{
  "d_model": 512,
  "rope_base": 10000.0,
  "parallel_block": false,
  "lr_head": 0.00636,
  "final_lr_fraction": 0.1
}
Below are experts of layer 8 (counted from 0) of a mixture-of-experts language model. Rows are named router (the router's row for the expert), gate (a neuron's input weights, with its number), up (a neuron's input weights, with its number) and show model dimensions 64-127. Each number is 128 + 24 x the weight over its row's rms, rounded and kept within 0 to 255.
After each expert's rows: a language model's description of what the expert responds to. This comes from a sample of Wikipedia text that the model never trained on.

# expert 14
router [132  53 119 128 136 155 107 135 177 144 122 133 199  93 148 101 140 167 124 115  97 156 175 109 181 124 112 156 139 122 130 197 118  99 116 130  93 113 109 130 166 110 113  64 114 161 143 105 112 142  73  64 123 125 114 142 130 129 126 129 134 110 141 106]
gate0 [178  69 110 133 170 146 110 135 127  99 155 121 114 151 172  83 141 170 135 103 126 187 173 142 169 134  74 145 129  91 109 136 113 158 121 119 135  83  89 125 139 160 137 120 127 121  98 126 117 168 187 119 123 162  83 142 126 141 114 113 146 142 136 132]
up0 [ 95 169 161 129 110 117 141 112 110 130 133 111 147 112 110 152 148  99 120 188  91  85 118 131 105  97 154 116 132 161 122 127 122 136 111 113 106 143 162 121 111  74 145 141 116 114 167 145 131 144 100 128 147 101 133 124 127 147 144 121  84 135  62 113]
gate1 [151 105 142 121 133 142 114 121  81 116 150 111  76 151 152 133 142 102 105 143 110 126  62 140  96 132 147 120 195 167 108 132 132 104 100 122  99 146 157  94 132 170 131 163 137  88 146 165 101 145 148  87  76 137 159 126 151 139 144 131 105 140 145 150]
up1 [154 124 115  99 165 163 144  92 128 142 143 173 105 132 147 161 145 124 136  87 155 122 133 149 149 153  98 152 111 128  93 139 103  95 114 119 142 165 133 107 145 123 100 163 137  84  90 165 151 134 113 100 144 111 138 125 167  64  72 136  80 119 134 144]
Final pieces of place and person names and nationality words, e.g. Philadelph-ia, Queens-land, Israel-i, New York, John, British.

# expert 6
router [106  80 115 121 129 127 100 122 147 186 129  83 128 114 133  68 162 135 138  88 113 106 141 159 134 108 128 154 181 128 116 136 123  99 130 143 144 102 128 121 127 129 105 128 102 157  85 132 148 121  82  85 104 142 144 180 120 120 109 145 120 134 128  93]
gate0 [108 143 152 165  76 154 104 105 121 148 142 155 158  91  76 142 129 120  53 151  78 142 152 109 142 151 161 167 158 191 166  82 157 119  87 115 148 113 131 152 122 127  86  89  76 149 132 125 140 175 141 134 119 129 118 123 147  89 137 136 115 124 132  92]
up0 [139 144  53 118 140 122  99 142 171 107  94 128 123 133 159 104 148  94 143 185  77 121 152 149 121 129 122 145 138 145  92  75  89 141 135  95 131 134 152 130 134 142 143 159 180 141 128 160 128 161 137  87 130 108 140 137 155 122 119 117  94 137 145  95]
gate1 [117 133 142  88  88 121 136 123 138 144 158 145 119 141 152 100 134 168 138 157 137 141  96 111 143 140  93 161 126 152 137 114 116 141  74 124 119 120 129 140 134 149 138 151 134  91 138 155 109 172 157 139 105 120 147 126 117 109 176 143 188 144 117 102]
up1 [127 113 155 166  97 100 162 144 118 165 127 184  98 171 112 146 156 174 130 134 123 120 108  99 120 122  74 142 141 172 126 127 106 141 125 167 125 118 164 155 121 101 126 101 145 143 127 102  80 150 113 108 108 131 123 132 109 156 123 145 122 140 153 123]
Sentence-ending periods, quote-period combinations, line breaks, table separators, heading markers, and final year digits such as 1776, 1933.

# expert 2
router [103  75 112 113 165 191 134  74 164 132 154 120 140 103 154 114 124 147 118 118 114 160 139 141 137 127 125 102 146 131 108 161  81  56 124 156 104 117 110  86  75 123 123  82 119 151 126 134 154 135  65  98 137 107  80 123 103 141 123 111 171 156 125 110]
gate0 [112 120 100 150  90 136 118 100 147 159 110 120 115 123 104 103 154 122 138 128 126 142 144 143 172 102 126 110 123 145 153 110 180 143 168 123 163 121 121 112 127 118 140 124 119 112  85 137  95 103 133  72 163 118  75 138 132 103 122 146 117 156 118 141]
up0 [137 114 180 120 137 153 177 135 100 189 125  82 115 103 123 121 174 111 128 109 124 110 124 144 140  88 168 122 202 129 144 140  93 119 102 147 180 116 124 103 131 121 153 145 162 121 135 105 123 119 104 113 113 122 161  97 141 129 152 110  76 180 132 158]
gate1 [ 94 144 131  96 138 132 148 119 135 144 140 110  95  99 134 160 121 106 125 136 155 140 138 160 105  91 127 101  74 109  98 112 133 131 126 140 123 125 139 113 135  85 110  97 197 140 107 161 136 100 170 136 157 151 127 146 110 175 147 124 157 127 152 135]
up1 [159 114 115 131 164 111 126 135 123  93 144 137  90 120  99 181 116 102 139  83 163 147 129 120 115  79 101 127  99 133 137 132 139 119 122 151 124 123 108  94 140 146 121  96 123 106 105  73 132 126 133 129 176 131 154 105 166 162  88 115 133 134 104 108]
Articles and determiners like the, a, this, often right after of, in, to, starting a noun phrase: of the, as a, The Lord.

# expert 35
router [144 137 124  93 151 181 104 105 145 148 147 108 143  88 144 127 127 128 122 129 148 136 140  94 112 118 107 145 146 132 171  97  92 106 123 163 119 102 179  80 130 124 106 127 120 128 212 136 153 150  90 123 145 109 131 172 111  96 112 141 167 144  65 128]
gate0 [128 105 147 101 136 107 160 125  96 124 103 130 144 135 110 103 132 182 130 123 131 128 148  93  99 132 133 145 145 100 168 123 116 152 138 140  98 157 168 139 104 119 139 140  84 108 124 116 158 169 118  77  87 127 122 107 126 121  98 117 143 167  79 114]
up0 [136 108  92 136 135 130 137 164 147  72 126 151 121 124 134  95 129 122  94 115 189 185 124 155 104  95 137 103  92  95 170 106 105 152 155 143 118  85 130 112 123  97  76 116 140 122 147  94 179 160  79 153 162 139 134 182 179 134 123 146 122 170 146 163]
gate1 [158 101 102 136  82 149 129 131 174 139 112 110  89  96 122 116 140 126 100 112 141 143 129 175  96 146 146 115 127 128 132 103 109 152 150 139 140 124 133 129 169 140 138  99 144 109 134 151 177 129 116 107 146 106 133 125 114  99 109 158 148 119 122 150]
up1 [162 115 130 136  86 131 147 110 139 126 131 127 128 137 139 120 136 139  80 109 169 109 120 150 121 140 160 176 132 133 141  91 122 139 149 131 159 129 177 133 147 129 130  87 156 155 126 157 118 126 143 119 135 133 124 122 132 109  93 171 157 119 125 110]
Word starts after infobox headings or table pipes, like A-rea, aged, No, Br-, gr-, and "was" after a subject noun.

# expert 1
router [ 92 146  88 115 136 189 125 140 127 134 164 118 155  81 172 120 152 146 147  89 109 156 156 145 116 146 138 169 159  89 140 114 123  83  85 110 113 102 111 117 136 136 124 103 131 145 121 170 158 140 148  99 110 161  98 115  99 109 139 151 144 125 122 100]
gate0 [147 128  90  92 135 121  99 114 107 110 112 165  99 129 147 106 140 149 136 106 112 117 164 111 132 157 140 124 128 118 117 122  92 132 103 118 152  96 131 126 102 128 142 156 148 146 107 178 132 132 114 106 129 119 118 164 170  64 132 151 141 108 134 122]
up0 [153 151 143 125  98 178 142 142 119 119 173  79 130 132 176 185 101 140  92  72 119 105 119 159 110 118  94  83 123 127 132  85 138 115 151 100 119 128 124 151 140 150 144  99 165 114  83 133 118 123 149 125 121 149 101 101 122 135 123 138  84 111 139 126]
gate1 [104 144 165 135 141 141 130 126 138 128 136 142 163 110 146 123 118 119 135 157 145 106 127  83 139 130 135 115 125 105 103 147 176  97 128 178  81 100 118 158 126 135 179 111 126 120 127 197 168 164 102 130 114 155 127 147 150  93 109 134 161 132 129 109]
up1 [148  85  85 120 106 115 133 128 160 124 110  98 122 141  73 109 130 117 106  85 130 144 103 145 126  90 136 134  90 138 147 118 118 120  96 112 156 116 141 113 131 128 113  98 156 142 133  75 140  99 100 162 139 140  89 120 124 163 136 122 149 101 116 122]
First letter piece of a name or word after a space, mostly single capitals, as in B(oserup), R(angers), Trail-b(lazer).

# expert 8
router [ 86  56 135 133 100 163 138 104 158 167 114 149 176  88 106  95 157 142 131  85 109 109 121 147 127 133 133 133 127 118  93 150 134 145  86 122 140 121  89 118 139 142 110 125 138 163  89 111 150 167  83  74 129 127  98 162 145 115 135 127 126 101 165 106]
gate0 [143  93 135 138  92 159 140 153 129 158 100 128 129 110 104 119 109 110 112 105 160 109 120 156 107 104 178 116 114 124 164 145 140 121 115 155 124 129  83  97 122 164 130 158 104 135 136 140 132 107 127 153 133 154 116 142 129 126 139 100 123 143 130 120]
up0 [123  55  95 101 150 136 129 145 162 123 146 138 110  89 133 136 143 127 130  91 181  68 125 121 159 105 124 154 149 170 148 131 142 152  87  88 137 130 155  92 110 110 116 104  75  95 164 120 101 114 147  80  86 112 122 128 125 135 117 125 120 125 125 134]
gate1 [117 161  74 173 129 157 108 136 143 177 109 113 147 109 157 116 140 147 110 153 130 122  93  84 177 125 121 104 144 109 147 123 133 118 128 136 129 117  87 110  94 167 162 100  77 116 112 114 169 138 155 120 150 122 143 136 181 152  99 129  88 107  88  90]
up1 [134 102 112  86 119 106 123 107 122  96 124 142 132  97 145  99  65 156 171 154 138  98 146 102 108 102 114 200 136 123 129 105 138 140 140 133 102  97 115 104 157 126 150 156 151 120 118 100 133 146 129 151 138 129 147 147 111 124 158 113 116 130 129 106]
Middle and final pieces of place and proper names and possessive apostrophes, such as -berg, -ington, -ville, Ausch-witz, County, Women's.

# expert 23
router [111  71 131 128 129 180  74 127 141 119 145 100 169  75 105  70 121 141 141 124  96 168 154 148 128 117 128 150 157 111 111 142  88 108 108 101 115 114 141 106 134 129 126 108 134 159 156 136 160 109 165 101 115 134 130 136 137 125 150  98 131 131  77 132]
gate0 [164 109  96 115  97 146 142 119  82 136 160 113 136 129 121 171 134 166 141  91 113 107 136 100 164 131 133  97 123  70 131 119 149 109 148 111 154 108  72 130 180  97 157 126 134 135  97 158 114 140 146  89 182 109 190 170 123 126 117  91 157 143  83 146]
up0 [184 156 137 125 138 168 153 151  92  84 119 156 151 188  97 158 114 121 126 123 131 160  78 130 115 149 116 149  66 138 157 170 139 117  79 123  98 154 118 125  97 176  65 141 148 158 111 109 187 175 105 123 101 101 144 157 103 131 143 161 141 123  88 113]
gate1 [124 143 146 138 127 145 161 116 103  95 156 138 137 108 110 134 129 131 121 140 134 142 130 155 127 111 164 124 147 132 106 118 134 140  76 147 104 165 143 106 102 115 134 131 120 158 108 113 137  86 150 123 101 174  95 144 151 113 101 152 120 144 109  95]
up1 [127 107 122 115 171 128 160 126 118 129 162 139 145 112 128 142 129 137 156 156 139 110 136 115  98 123 126  83 108 144 129 114 172  96 158 113 138 108 171 132  98 136 181 143 153 155 112 140 150 132 126 144 159 142 144 122 129 113 120 103 120 117 165 190]
Capital letters beginning proper names, often split off inside tables and credit lists, such as K-adett, Bl-oom, Z-houshan, M-azin.

# expert 44
router [121  97 131 106 115 140 135 135 161 155 128 132 189 101 127 123 119 176 127 117 121 151 131 107 151 137 121 111 143 163 116 127 106 131  81  91 111 123 132 102 135 134 139  94 103 138 118 103 154 134 139 101 124 142 108 128 103 136 141  99 119 105 140 103]
gate0 [113 115 118 157 158 132 112  92 119 114  72 100 158 116 155 122 125 117 164 132  75 171 130 102 106 135 116 122 179 165 159 122 132 134 117 136 144 132  99 123 132 102  93 114 118 137 123 198 108 126 120 130 110  99 181 140 133 102 136 117 125 117 115 119]
up0 [143 110 174 112 122 109 135 130 147  98 117 132 108 133 139 139 177  75 124 139 144 155  96 163 113 118 125 106 132 108 121 145 138 117 156 113 110 115 142  93 116 176  83 125 141 137 133 113 113 142 118 107 127 129 140 135 106 160 115 118 143 106 119 136]
gate1 [149 133  95 144 149 134 158 134 131 111 150 110 137 122 151  82  91 107 167 132 125 103 122 151 166 140  91 177 146 106 110 132 109 132 102 165 149 205  81 117 129 134  92 106  80  94 135 141 169 153 120  56 143 109 118 125 121  94 106 117 112 108 104 119]
up1 [149 117 128 166 165  97 111 123 127 148 135 111 125 117 139 129 128 132 128  92 118 114  99 132 162 164 154 124 112 156 104 112 170 127  98 145  96 119 130 118 127 114 160 105  65 138 101 126 148 145 148 126 104 148 122 113 131 138 130 117  88 133 101  85]
Individual digits inside years, area codes, scores and table figures, plus the line breaks that follow them, like 1958, 507, 2017.

# expert 26
router [ 93  84 163 132 111 146  95 169 131 151  94 130 169 122 131 107 119 164 130 141 105 166 173 152 128 111 147 137 159 133 129 168 156 116 130 126 105 134 114 148 109 125 139  70  98 153 113 120 154 139  49  76 119 153 115 174 136 155 111 110 123 121 111 129]
gate0 [155 133 129 108 118 159  87 130 105 139 140  94 121 167 170  98 158 167 138 138 140 105 106 140 136 129  92 124  97 104 114 120 128 139 120 131 121 160 161 122 155 172 150 144 163 140 142 154 135  97 115 131 127 100 126  99 152  96 132 104 161 135 143 150]
up0 [113 149 120 162 147 127 103 105 113  87 138 110 124 135 147 158 106  71 146 140 118 175 105 127 146 149 130 103 106 121 148 129 100 138 170 167 148 132 178 122 120 155  87 157 137 133 150 118 103 152 147 104 127 109 172 121 111 118 143 158 124  98 143 123]
gate1 [148 126 146 120 119  99 100 138 105 122 109 117 112 145 109 154 123 133 122 158 132 122 130 115 114  77 162 135 102 133 110 127 166 127  74 175 155 172 136 141 147 119 133 118 131  86 139 127 143 116 125  76 119 137 123 149 132 139 156 120 143 116 139 159]
up1 [104 103 147 137 118  98  85 155 118  97 123 111  96 107 137 115 102 127 101 106  90 115 111  97 118  96 141 128 146  96 146 117 110 119  81 142 130  91 170 133 103  98  98 137 128 121 142 111 160 146  69 121  64 143 122 172 114 129 142 153 161 169 118 149]
Final pieces of European and English first names and places, especially in tables and lists, e.g. Rog-er, Vaness-a, Rot-ter-dam, London.

# expert 29
router [128  90 107 125 145 159 127  85 164 136 151 128 128 107 121  71 157 108 134 132 119 155 143 123 142  94 132 115 147 107 123 107 141 110 114 120 154 142 106  89 141 154 119  87  99 141 149 114 134 101  88 105 109 135 132 161  81  96  90 118 133 151 114 100]
gate0 [131 115 138 148 129 148 130 102 105  97 103 145  99 123 122 114 139 137 154 112 129 148 170 139 144 129 143 113 132 144 161 110 137 142 169 100 184 146 167 103 167 131  63 141 174 108 160 118 100 148 107 103 133 133 119 118  97 162 115 128  92 133 132  95]
up0 [122  99 114 115 157 144 148 137 141 139 133 124 115 128 139 105 135 115 135 125 153 128 110 121 143 170 151 105 145 127 107 161 122 137 100 137 115 117 143 151 129 155 118 130 122 173 124 117 143  82 118 123 104 154 150 150 119 140 105  96 148 121 110 161]
gate1 [124 144 102  99 152 125 128 114 111 127 143 108 118 159 143 154 155 108 127 177  76 126 152 154 124 152 114 124 145 118 124 118 143 127 125 115 136 163 130 116 125 152 125 127  89 105 120 120 106 113 134 124 128  94 148 142 155  56 143 162 125  82 136 136]
up1 [ 73 115 136 155 128 150 132 124 114 174  93 107 162 138 136 167 129 114 140 120 103 110 106 135 151 131 121 152 166 118 149 110  79 143 170 181 138 145 118 140 173 125 178 135 162 125 107 178 123 142 115 108 127 134  93  61  91 150 102 124 114 150 151 106]
Middle pieces of names and uncommon words after a capital piece, such as M-ast-iff, ab-and-oned, Sask-atchewan, plus North, South.

# expert 37
router [113 120 100 114 144 143  99  96 124 138 170  83 113 109 132 133 143 146  86 124 108 160 134 125 170 106 144 194 164 173 127 105 129 112 143 136  78 101  98 103 126 120 123  80 113 154 151 162  92 149  92 125 116 146  95 146 108 138  87 137 119 106 141  54]
gate0 [121  74  70 153 120 124 122 101 117  86 148 133 125 114 122 145 131 165 117 140  76 141 118 120 132  74 135  89 171 124  80 120 129 137 153 149 114 161 130 113 130 128 124  93 163 138 172 152  92  77 122 126 123 166 106 138 140 130 143  92 141 165 103 140]
up0 [ 99 155 135 123 173 116 140 153 111 167 126 150 131 144 112 115 139  84 101 129 156 137  87 135 147 178 100 100 100 118 136 121 102 110 159 121 103  96 132 118  99 132 111 116 131 101 107 107 153 167 128 137 136  76 163  96 129 135  96 109 129 106 157 164]
gate1 [114 141 126 120 122 142 149  86  94 132 103 112 109 111 129 127 113 135 114 132  98 120  98  84 112 112 158 130 165 119 163 108  96 114  76 113 129  96 122 158 166 123 131  85 141 141 144 112  93 127 173 113 134 166 120 155 155  76 118 135 135 119 166  98]
up1 [ 80 133 122 149 104 157 157 122 126 136 140 120 133 138 152 141 100 117 135 150 138 107 149 140 112 174 123 109 154 150 105 159 162 126 112  87 159  94 127 127 141 118 170 134 104 165 118 109 131 107  85 145  97 107 124 146 116 166 148  90 101 152 172 110]
Content stems and mid-word pieces before -ing, -ed, or punctuation, such as open, process, attack, sk-ept-ical, st-un, Del-iver-y.

# expert 40
router [123  87 115 146 147 182 102 104 164 148 169 127 150 120 117  97 113 121 107 144 117 159 150 146 128 129 110 147 137 154  81 126 120  58  91 166 150 132 118  75  93 153  96 123 130 158 124 107 123 105 143  82 122 148 130 140 149 150 138 138 147 137  94 148]
gate0 [166 143 106 162  96 173 164 150 108 170 101 150  99 132 128 135 153 128  90 135  98 168  96 139 130 184 146 162 117 119 144 115 174 115 116 117  80 123 111  88 114 149 133 129 119 116 114 125 114 117 143 170 111 134 114 110 152 162 100 119 136 125 133 148]
up0 [134 178 136 169 117 106 120  84 119 155  64 145 146 144 160 128 133 144 120  90 134 163  66 144  91 102 141 149  87 172  73 162  92  80 140  83  85 133 119  96 103 122 150 142 145 156 128  88 132 153 121 141 172 138  81 136 127 172 103 126 156  88 121 105]
gate1 [127 157 157 150 137 112 129 125 113 119 145 112 115 142 160 152 114  87 155 114 123  90 117 100 121 102 130 146 147 143 170 107 124 143 112 132 129 132 140 106 133 153  78 128 105 115 127 133 106 129 105 117  80 129 168 144 134 148 128 158 143  91 141 136]
up1 [ 89 117  91 140 145  63 147 149  92 161 121 145  94 135 122 112 120 133 128 126  99 153 147 115 186 116 161  93 115 109 132 108 145 116 149 120 105 102 129 109 104 148 138 131 160  75 103 137  85 145 114 105 144 128 131 145  76 112 106  93 118 138 161 107]
Initial capital or lowercase letters and first pieces of names and words after the, of, or a comma, like N, Pr, prot, Urmila.

# expert 0
router [112  69 115 161 131 150 112  89 141 140 127 116 107 119 169 111 155 169 102 127 117 153 121 149 162 109 173 165 155 113 117 103 107 115  99 126  86 119 112  95 183 115 103 106 134 145 113 154 148 140 122 102 115 138 137 154 127 115 120 126 141 126  98 126]
gate0 [137 125 117 101 155 144 139 134 123 145 157 145 122 132 157 169 170 121 145 145 145 105 139 151 141 104  85 100  88 106 128 142 110 134 148 155 210 154 124 117 143 127 142 135 133  85 104 169 141 139 119 174  99  82 132 117 102 184 144 140 135 105 131 137]
up0 [137 137 147 116 142 165 121 170 149  92 126 134 117 136  98  88 103 106 106 160 136 160 161  95 157 117 133 143 136 155 155 103 132 138  86 127 119  82 133 150 135 120  71 132 122 152 130 113 137 136 151 108 143 148  92  96 111 173 124 174 156 112 122 119]
gate1 [139 116  88  97 128 143 140  85 112 137 121 157 112 127 129  74 129 123 144  97 161  99 155 148 101 160 164 101 125  88 158  94 125 119  71 149 139 109 135 121 121 142 123  94 142 130  70 109 128 140 142  77 132 121 151 157 172 106 117  88 138 187 118 122]
up1 [ 75 116 148 124 110 130 108 137  89 151 135 117 100 111 124 153 101 105 154 106 126 112  86 141 132 143 114 118 120 148 162 143 103 155 117  94 171 129 143 106 126  94 106 111 116 154 138 141 131 103  85 141 149 103 172 109 116 135 127 147  74 140 153 146]
Capital-letter pieces and digits inside abbreviations, codes and country names, often in chart or spec tables, such as ARIA, US, B.E.2c.

# expert 10
router [ 90 117 170 135 105 151 115  85 141 124 167  89 129  89 150 120 126 118 125 112 121 109 156 124 119 136 111 153 153  93 144 161 128 109 103 118  79 112 102  97 139 137 145 107  90 159 126 151 114 138  85 111 127 129 158 138 122 127 152 125  87 158  87  86]
gate0 [113 147  94 144 127  97 153  45 110 119 122 127 159 100 168 105 142 123 110 136 121  76 100 118 117 139 119 135 162 148 116 102 155 125 146 128 109 122  93 145 126 112 148 137  94 151 134 116 165 127 170 139 133 165 161 129 108 109 126 117 140 105 124  86]
up0 [117 146  95 135 173 110 162 102  90  96 121 150 138 138 140 123 116 176 145 154 107 174 145 119 158 155 116 159  94 132  91 144 108 127 112 163  81 110 136 153 118 124 112 112  68 152 109  96 118 123 134 151 126 187 130 118 170 111 157 116  89 109 100  68]
gate1 [101 132 117 118 134 107 112 140 112  97 154 121 125 121 129 138  68  89 156 100 123  91 114 115 147 151 123 102 115 120 106 140 150 123 128  84 151 110 111 149 119 111 145 127 138 105 125 102 127 110 122 117 105 142 133 103 131 118 161 147 103 158 113 144]
up1 [124 113 129 161 156 138 120 139  96 136 175 136 121 127  95 146 158 124 101 120 158 157 116 130 159 123 124 139 132 118 148 121 123 135 140 115 135 138 136 106 119 123 130 136 139 177  98 146 130 149 126 133 173 138 114  91 133 132 148 127 131  97 139 147]
Stems and middle pieces of common words, often after the or a, e.g. school, show, associ-ated, particip-ating, h-ospital.

# expert 21
router [ 89 156 113 151 121 177  70 149 150 125 158 104 143  95 183  93 146 120 150 117  91 136 106 147 148 112 140 161 130 137 116 107 120  85 153 130 123 107 109 131  94 146 123 102 103 163 180 147 129 148 112 131 150 130  73 150 127 133 140 108 120 150 119 155]
gate0 [132 137 131 130  88 131 132 123 146 151 137 132 178 118 106 124  71 114  97 114 124  72 121 164 101 132 151 123 163 119 184 108 126 113 116 129 128 156 125 132 110 138 144 146 155 153 144 156 102 131 153 122 128  95 127 143 157 127 124 164 156 118 133 195]
up0 [134 125 194 121 107 135 146 134 161 100 135 110 138 111 131 182 140 128 135 123  96 126 100  99 105 151 136 123 155  58 149 113 109 129 130 110 116  92 104 131 101 136 148 119 124 139 111  79 149 132 146 113 123 135 164 101 126 143 141 140 152 132 130 140]
gate1 [150  88 139 131 127 153 134 142  96 162 118 133 137 148 114 112 127 119 142 124 145 125 144 147 102 114  92 132 109  99 123 155 144 134 125 136  92  93 146 140 169 141 110  84  89 135  91 168 135 128 138 153  83 177 107 147 100 126  93 136 112 143  90 112]
up1 [120 116 138  93 146 141 145 130 134 142 158 135 129 123 133 131  97 162 122 114  92  99 146  80 169 137 120 118 117 109  79 140 118 133 148 109 145 149 126 126 122 133 120 166 139 113 120 138 141 141 135 116 124 104 101  96 122 125 153 139 167  78 139 106]
Line-initial dashes in infobox lists (- County:), hyphens and en dashes in scores and compounds (US-based, 2–1), plus In, un, is.

# expert 42
router [139  73  81 122 126 149  97 179 166 126 154 127 131 127 107 124 145 141 108 136 139 164 143 154 167 113 144 156 147  90 146 106 137 115 125 142  99 133 127 134  93 113 151  88 109 138 136 161 143 143 120 125  98 152 126 151 132 110 135  92 125 153 111 109]
gate0 [123 145 121 137 147 166 150 118 154 173 105 136 150 171 133 129 144 144 160 156 120  69 163 159 109 138 155 184 131 115 113 147 119 135 105 133 133 187 140 142 115 133 115 119 129 135 138 120 157 125 104 114 100 129 136 129 133 100 116 141  96 126 161 129]
up0 [126 132 119 149 140 125 141 134 158  84 135  93  94 109 160 112 125 133  94 139 136 145 176 121 144 109 155 130 124 113 137 124 114 136 131 176 159 112 137 126 131  98 115 139 116 139 166 127  98 157 120 148  87 113 114 118 116 106 101 167 131 150 111 111]
gate1 [110  65 115 146 158 153 148 145 138 110 119 165 117 153 173 122 133 189  79 142 115 135 116 127 117 128 140 108 123 139 142 120 137 143 112 133 163  73 121 116 100 124 151 124 140 143 113 146 144 128 125  82 134 148 145 139 115 105 124  99 115 137 121 138]
up1 [143 187 126  85 177 100 116 108 113 180 142 128  96 123 149 118 132  86 142 137 104 156 136 109 152 117  94 135 111  90 143 131 119 128 110 117 129 155 113 137 126 123 118 127 158 171 145 120 171 136 128 165 164  90  93 135  93 104 156 141 148  88 137  99]
Abbreviation and URL periods, hyphens, score dashes, and prefix pieces like con, inter, sub, out, ro.

# expert 15
router [127 153 147 115 132 107 107 122 143 158 136 102 154  79 123  87 108 153 147 160 176 166 110  96 147 102 149 139 138 142 122  97 151  87  93  85 121  97 142  93 126 107 162 126 115 154 163 134 159 179  69 115 118 114 144 178  71  93 125 133 153 122 127 120]
gate0 [153 129 146 137 147 104  82 145 141 115 157 202 108 118 143 161 149 123 134 159 157 194  95 120 101 181 160 132 114 130 107  99 160 125 107 128 128 134 135 149 128  74 175 147 126 118 125  89 111 148 123 139  88 121  81 156 153 146 158 116 158 128 120 149]
up0 [148 137 165 133 176 127 164 104 100 116 141 119 153 148 162 154 126 137  83 140 126 133 135 105 136 112  92 127 136  93 127 159  97 126 110 110 129 149  89 117 118 147 135 107 104 126 123 149 122 112 166 160 139  88 159  98 116 110  93 151 140 125 127 125]
gate1 [144 149 148 116  84 142  79  88 139 134 110 140 101 134  69 106 104 122 126 161 142 151 132  87 131 106 165 109 150 116 138 105 137 131 177 104 165 104 112 128 133  95 128  94 170 155 149  89 115 166 172  88 153 146 106 167 111 185 135 110 183 145 134 142]
up1 [129 137 119 153 132 116 109 139 134 115 154  95  88 119 158 124 114 107 109 125 110  80  78 103 155 135 151  93 104 109 119 159 157 103  84 113 117 157 114 104 109 105 166  81 118 138 152 104 149 144 113 110 135 154 115 175 123 161 147 136 127 117 130 107]
Inner stems of longer words and names, like Ag-end-a, Massach-us-etts, oper-, ject, and common noun stems such as football, coach, engine.

# expert 16
router [132 108 135  89 167 117  69 122 112 169 170 101 125  88 107 105 136 132 142 125 141 150 147 139 117 103 111 162 125 102 119 133 108 109 131 116 125 136  96 134  57 129  83 111 129 196 133 150 142 183  96 101 156 115 105 150 141 117 125 132 136 130 107  69]
gate0 [167 110 107 129 102 144 147 101 101 161 111  98 144 125 113 167 125 158 135 132 143 159 162 127 134  91 117 150 143 191  71 101 128 127 132 149  79  82 100 115 121 129 113 103 120 106 129 161 126 139 102  82 138 113 118 144  98 145  75 129 150 160  89 124]
up0 [146  98  95 145 116 133 111 126  84 133 132  91 142 126 149 141 128 111 158 120 158 160 160 146  96  63 122 135 104 135 110 129  98 135 112 151 134 132 152 138  89 106 132 164 120  99 136 131 138 121 124 144 141  96 161 124 119 114 142  97 144 126 151 121]
gate1 [145 131 106 113 117 135 119 145 162 137 117 158 128 110 127 125 130 129 131 133 123 129 103 118 116 116 149 150 107  70 138 119 145 106  95 179  95 112 131 106  85 152  97 175 154 133 148 134 180 112 113 143 185 157  92 127 144 161 126 116 106  82 133 165]
up1 [118 139 145 138 155 143 163 146 130 129 170 142 140 135 142 106 169  98 106 132  91 110 191 135 145 141 126 147 138 137  95 168 161 115 105 101 102 119 136 168 141 151 139 128 113 135 109 161 129 146 136 121 129 168 150 148 114 124  91 200 148 119 139 159]
Common given names and pieces of titles of albums, songs, games and books, plus periods in initials, like John, Boy, Chester D.

# expert 11
router [127  94 121 139 116 145 123 114 157 139 160  99 155  89 121 104 139 121 163 111 139 147 188 149 142  63 146 142 159 100 111 171 146 117 127 152 112 119 108  91 115 166 130 120  89 143 150 122 146 125 101 132 122 131 126 119 108 171 111 119 132 156 152 131]
gate0 [135 129 116 137  77 117 113 103  95 111 103 138 136  97 143 100 143 132  94 129 113 141 128 151 133 115 132  95 130 135 138 134 154 136 133 120 111 127 106 138 154 146 140  92 124 127 151 128  87 168 123 144 135 104 145 133 125 183 173 100 151 158 150 178]
up0 [130 128 134  99 137 136  87 169 110 127 141 173 162 143 103  89 125 122 126 122 109 106  79  79 125 108 167 109  71 123 123 150 163 102 106 159  85 108 126 131 108 132 167 138  89 130 129 138 137 133 134 147 113 134 140 158 115 122 119 118 168 111 135 171]
gate1 [120 139 130 152 126 121 151 103 119  85 128 107 136  85 118 101 146 134 121 137 164 157 100 164 130 161 146  92 147 113 134  72  92 120 122 107 111 118 101  96 102 133 101  91  85 170 113 141  96 142 137 105 129 154 154 145 160 129 165 141 127 168 173 163]
up1 [106 124 147 161 201 153 125 157 187 152 136 150 142 136 143 142 125 115 107 139 147  85 137  87 128 141 131  90 130 156 103 146 136  85 153 115 103  99 146 161 142 109 105  98 137 154 149 159 120  93 161 162 113 105 130 151 112 137 133 122 118 170 169 111]
Month names in dates, especially after "on" or a day number in infoboxes and office terms, such as October 17, January 12.

# expert 46
router [120  83 151  97 109 170 122 145 139 182 121 108 134 117 129 104 134 175 173 102 125 141 140 107 131  93 146 145 105 109 130 131 127  77 136 139 126  96 113  97 113 137  96  89 137 117 133 101 154 158  93 108 106 149 142 107 104 101 128 105 119 113  70 104]
gate0 [109 136 164 112 104 115 119 124  98 100 121 114 118 137 162 103 133 141 154 126 119  90 131  92 116  84 180 148 119 125 169 146 110  87 104 148 133 116 126 133 128 163 149 112 147 120 138 116  79 106 102 139 129 141 143 145 140 117 114 134 109  94  92 111]
up0 [ 84 156 166 140 109 135 137 137 110 147 106 104 110 113 175 118 128 142 155 111 119  65 131  99 115 115 154 110 126 151 132 134 159 143 120 176 117 117 115 139 126 105 117 146 126 109 104 128 116 118 138 136 103 111 148 108 108 127 153 119 126 117 107 110]
gate1 [134 130 139 126 136 144 117 107 109 132 102 131 107 133 149 146 175 141 149 150 109 137 137 100 104 183  78 124 102 131 146 101 169 130 120 140 151  84 140 105 136  95 104 126 150 137 105 135 141 102 112 129 160 123 155 122 128 122 102 137 166 133 150 150]
up1 [142 114 105 145 139 166 160 122 156  96 140 140 127 170 106 138 162 164  88 121 104 145 107 172 193 116 147 140 152 124 105 126 113 133 166 137 136 122 132 169 183 160 119 135 180 155  77 106 109 136 149 135 123 131 144 126 127 125 161 146 165 131  99 181]
First tokens after a period or line break, such as In, However, During, After, A, and digits inside years like 1989.